From a checkpoint of a small mixture-of-experts model trained on Wikipedia.
Experts: 96 ReGLU neurons an expert, 2 picks a token, a shared expert of 128 neurons.
Training: a variant of Muon for the experts, 553M tokens, 4236 steps.
Below are experts of layer 8 (counted from 0) of a mixture-of-experts language model. Rows are named router (the router's row for the expert) and show model dimensions 0-127. Each number is 128 + 24 x the weight over its row's rms, rounded and kept within 0 to 255.
Before each expert's rows: a language model's description of what the expert responds to; "comes after" lists some tokens at least twice as common just before its tokens as in all text. This comes from a sample of Wikipedia text that the model never trained on. Tokens count by the router's weight.

# expert 57
Description: Numbers and currency. Digits, spaces and currency signs inside numbers and amounts in tables and dates, such as £, $, 18-6-6.
comes after: "9", "0", " |", ":", "′", "–"
router [ 94 110 119 126 136 142 116 166 114 113 137 132 158 120 158 121 160  85 104 143 126 109 108 143 144  93 114 130 127  89 115 140 146 127 121 106  75  96 103  97 122 131 111 157 132 113 103 175 115 149 161 163 133 103 185 113 100 136 138 106 117 129 129 115 151 136 114  84  93  92  99  92 186 118 120 150 155 109 132  78 151 148 122 116 158 126 124 105 127 130 131 148 155 162 127 133 145 125 152 135 123 135 124 143 201 113 102 117 167 139 151 167 129 142  65 133 125  93 121 123 144 103 155 126 125 154  93 129]

# expert 32
Description: Capital initial letters. Lone initial letters or first letter-pieces of words and names after a space or bracket, e.g. T-opHit, R-BI, M-IT, z-łoty.
comes after: " ", " (", "-", " \"", ";", ":"
router [129 118 115 117 117 128 132 133 116 133 118 145 117 114 133 120 144 111 103 101 143 121 114 143 151  89 137 120 129  64  83 137 118 131 122 119 131 114 154 120 135 117 151 152 151  74  78 152 110 132 148 130 125  69 170 105 101 107 110 112 139 131 131 143 149 121 113 110  80  73 122  69 159 111  98 120  96 132 130 101 145 110 131 103 129 121 141  97 111 137 119 124 136  90 138 118 160 128 107 152 141 118  84 173 172 151  81 103 152 119 135 178 102 143  79 122 140  98 104 116 107 117 182 120 101 127  99 126]

# expert 37
Description: Determiners before nouns. Articles and demonstratives after prepositions or sentence starts, e.g. the, a, this, same, the following.
comes after: " in", " of", ".", " for", " on", " at"
router [101  80 111 110 148 145 178 149 153 114 147 106 132 107 153 106 110 126 136 151 129 125 132 139 138 115 141 110 110 117  93 123 151 135  88 100 151 104 125  82 119 143 129 142 113  98  90 144 111 164 160 159 117 112 153 129 104 155 153 127 155 144 154 141 118 140 113 121  94 138 111 117 127  69 117 105 163 142 178  84 166 161 142  92 114 106 104 112 153 163 102 139 155  99 148 133 144 100 162 133 155 142 124 169 136 128 121  69 144 103 134 136 122 137  88 160 135  86 128  94 163 119 129 119  78 149 127 129]

# expert 15
Description: Capitalized word openings. Short opening pieces of capitalized or foreign words, mainly Co, No, Pro, Re, Ho, as in No. 3, Council, June.
comes after: " ", " \"", " (", " The", "===", "S"
router [114 114  78 157 105 147 119 147 134 144 130 134  98 104 127 124 157 121 124 121 127 118 121 156 139  75 129 135 127 104  89 136 126 132 117 125 145 113 140 135  94 150  90 195 128  98  97 137 128 139 176 175  99 107 174  88 109 105 136  92 129  94 147 108 153 137  94  95 122  91 109  95 162 119  94 116 138 125 159 108 147 119 180  97 116 119 124 111 107 144 127 145 131  72 139 127 147 130 126 131 152 140  82 172 163 173 126 119 144 116 139 160 103 136 113 117 139 127 100 128 147 143 166 167 106 140 117 111]

# expert 53
Description: Sentence-final punctuation. Periods, quoted periods and line breaks ending sentences in prose, mostly before The or It, plus some opening brackets.
comes after: ".", "0", "9", "s", ").", "\"."
router [131 105  86 130 137 158 160 146 157 119 162 125 138 119 168  89 160 110 121 150 145 114 162 182 164 107 130 128  93 118 109 123 137 140 132 114 128  95 114  90 128 162 119 153  84 115  89 139 101 179 149 153 136  98 135 101 115 105 134 120 133 128 190 120 165 144 105 112  84 133 125 112 151 130 105 118 144 126 148  86 138 148 162 132 129 125 137 120 115 160 108 115 132 120 134 129 125 122 145 128 100  91  97 171 133 166  82 123 171 134 112 161 106 136  85 150 123 124 107 116 167 136 148 170  93 147 106  98]

# expert 35
Description: Clause-ending commas. Commas, and sometimes periods, ending a clause before the next one, e.g. after dates or places, plus but, although, where.
comes after: ",", "s", "6", "7", "8", "4"
router [138 103 111 127 141 157 188 123 116 130 164 141 153 101 155  89 159  72 117 141 139 156 119 158 168 109 126 128  96 111  80 168 113 144 130 116 169 125 104  92 121 109 129 144 111 116 114 189 108 157 126 140 140 116 142 110 110  95 123 146 113 159 155 121 157 159  99 131 102 143 101  89 138 143 120 101 102 105 136  97 142 126 181 132 127 131 160 103  87 130 102 122 166  94 132 143 135  94 105 122 118 109 133 129 126 152 117 137 143  98 136 142 135 153  84 119 129 113 152 115 172 135 175 124 122 151  95  94]

# expert 0
Description: Place-name modifiers, determiners. Determiners and regional adjectives before proper nouns, like the, its, their, Western, Eastern, United, plus table pipes and list separators.
comes after: " the", "\n", "'", " of", " and", " is"
router [135 112 111 131 143 153 160 128 140 143 153 129 158 113 152  89 149 115 152 127 156 111 159 127 166  94 133 141  91 120 109 100 169 146  91  77  92 110 139 124 136 171 114 137 108  98  68 121 129 153 147 136 146 102 159 125 112 108 146 133 141 160 160 132 155 111 119 135  65 108 114 130 138 133 128 104 155 155 182 111 176 127 125  90 139 139 129 136 112 136 125 130 130  97 144 150 121 125 181 114 121 132 110 167 125 169 108  74 134  85 112 132 116 156  87 143 125 111 121 120 165 145 150 123  89 153 137 143]

# expert 10
Description: List item line breaks. Line breaks ending items in dash lists of names, places or species, plus clause openers like because, According, Since.
comes after: "\n", ")", "==", " ==", "\"", "==="
router [153 113  94 154 125 151 139 125 152 147 153 127 142 129 135 110 201 128 139 151 132 111 130 173 205 115 109 112 139 104 119 136 154 122 113 101 102 131 144 139 103 131 127 152  96 128  87 191 108 143 127 173 125  69 145 103 138 110 117 106 132 127 147 121 138 110  63 108 109 143 110 136 173 106 116 129 147 126 190  98 150 127 152 101 134 140 114 129  94 123 121 137 140 117 119 130 149 125 141 125 142 123 117 140 149 156  96  95 159 115 128 151 144 134 118 125 117  87 150 142 167 105 147 186  99 138 131 111]

# expert 7
Description: Spaces before numbers/words. Bare space tokens, mostly before numbers or a next word after commas and names, plus prefixes like re, pro.
comes after: " the", " |", " a", "|", " of", ";"
router [122 109 109 159 154 142 124 154 117 106 145 119 121 119 164  93 153 116 108 141 124 137 122 153 137  87 127 118 115 116 144 145 117 154  99  94  73 117 101 122  98 123 106 133 118 149  59 139 144 144 171 168 116 118 190  98 119 114 127 138 154 147 125 109 128 141 122 112 141 121 130 101 217 134  85  90 103  96 175 107 123 118 139 113 160 148 143 107 125 138 134 122 120 104 152 145 148 147 132 115 124 129 108 125 141 117 120  80 149 101 126 138 136 115  99 148 134  63 141 132 141  95 167 118 101 117  87 122]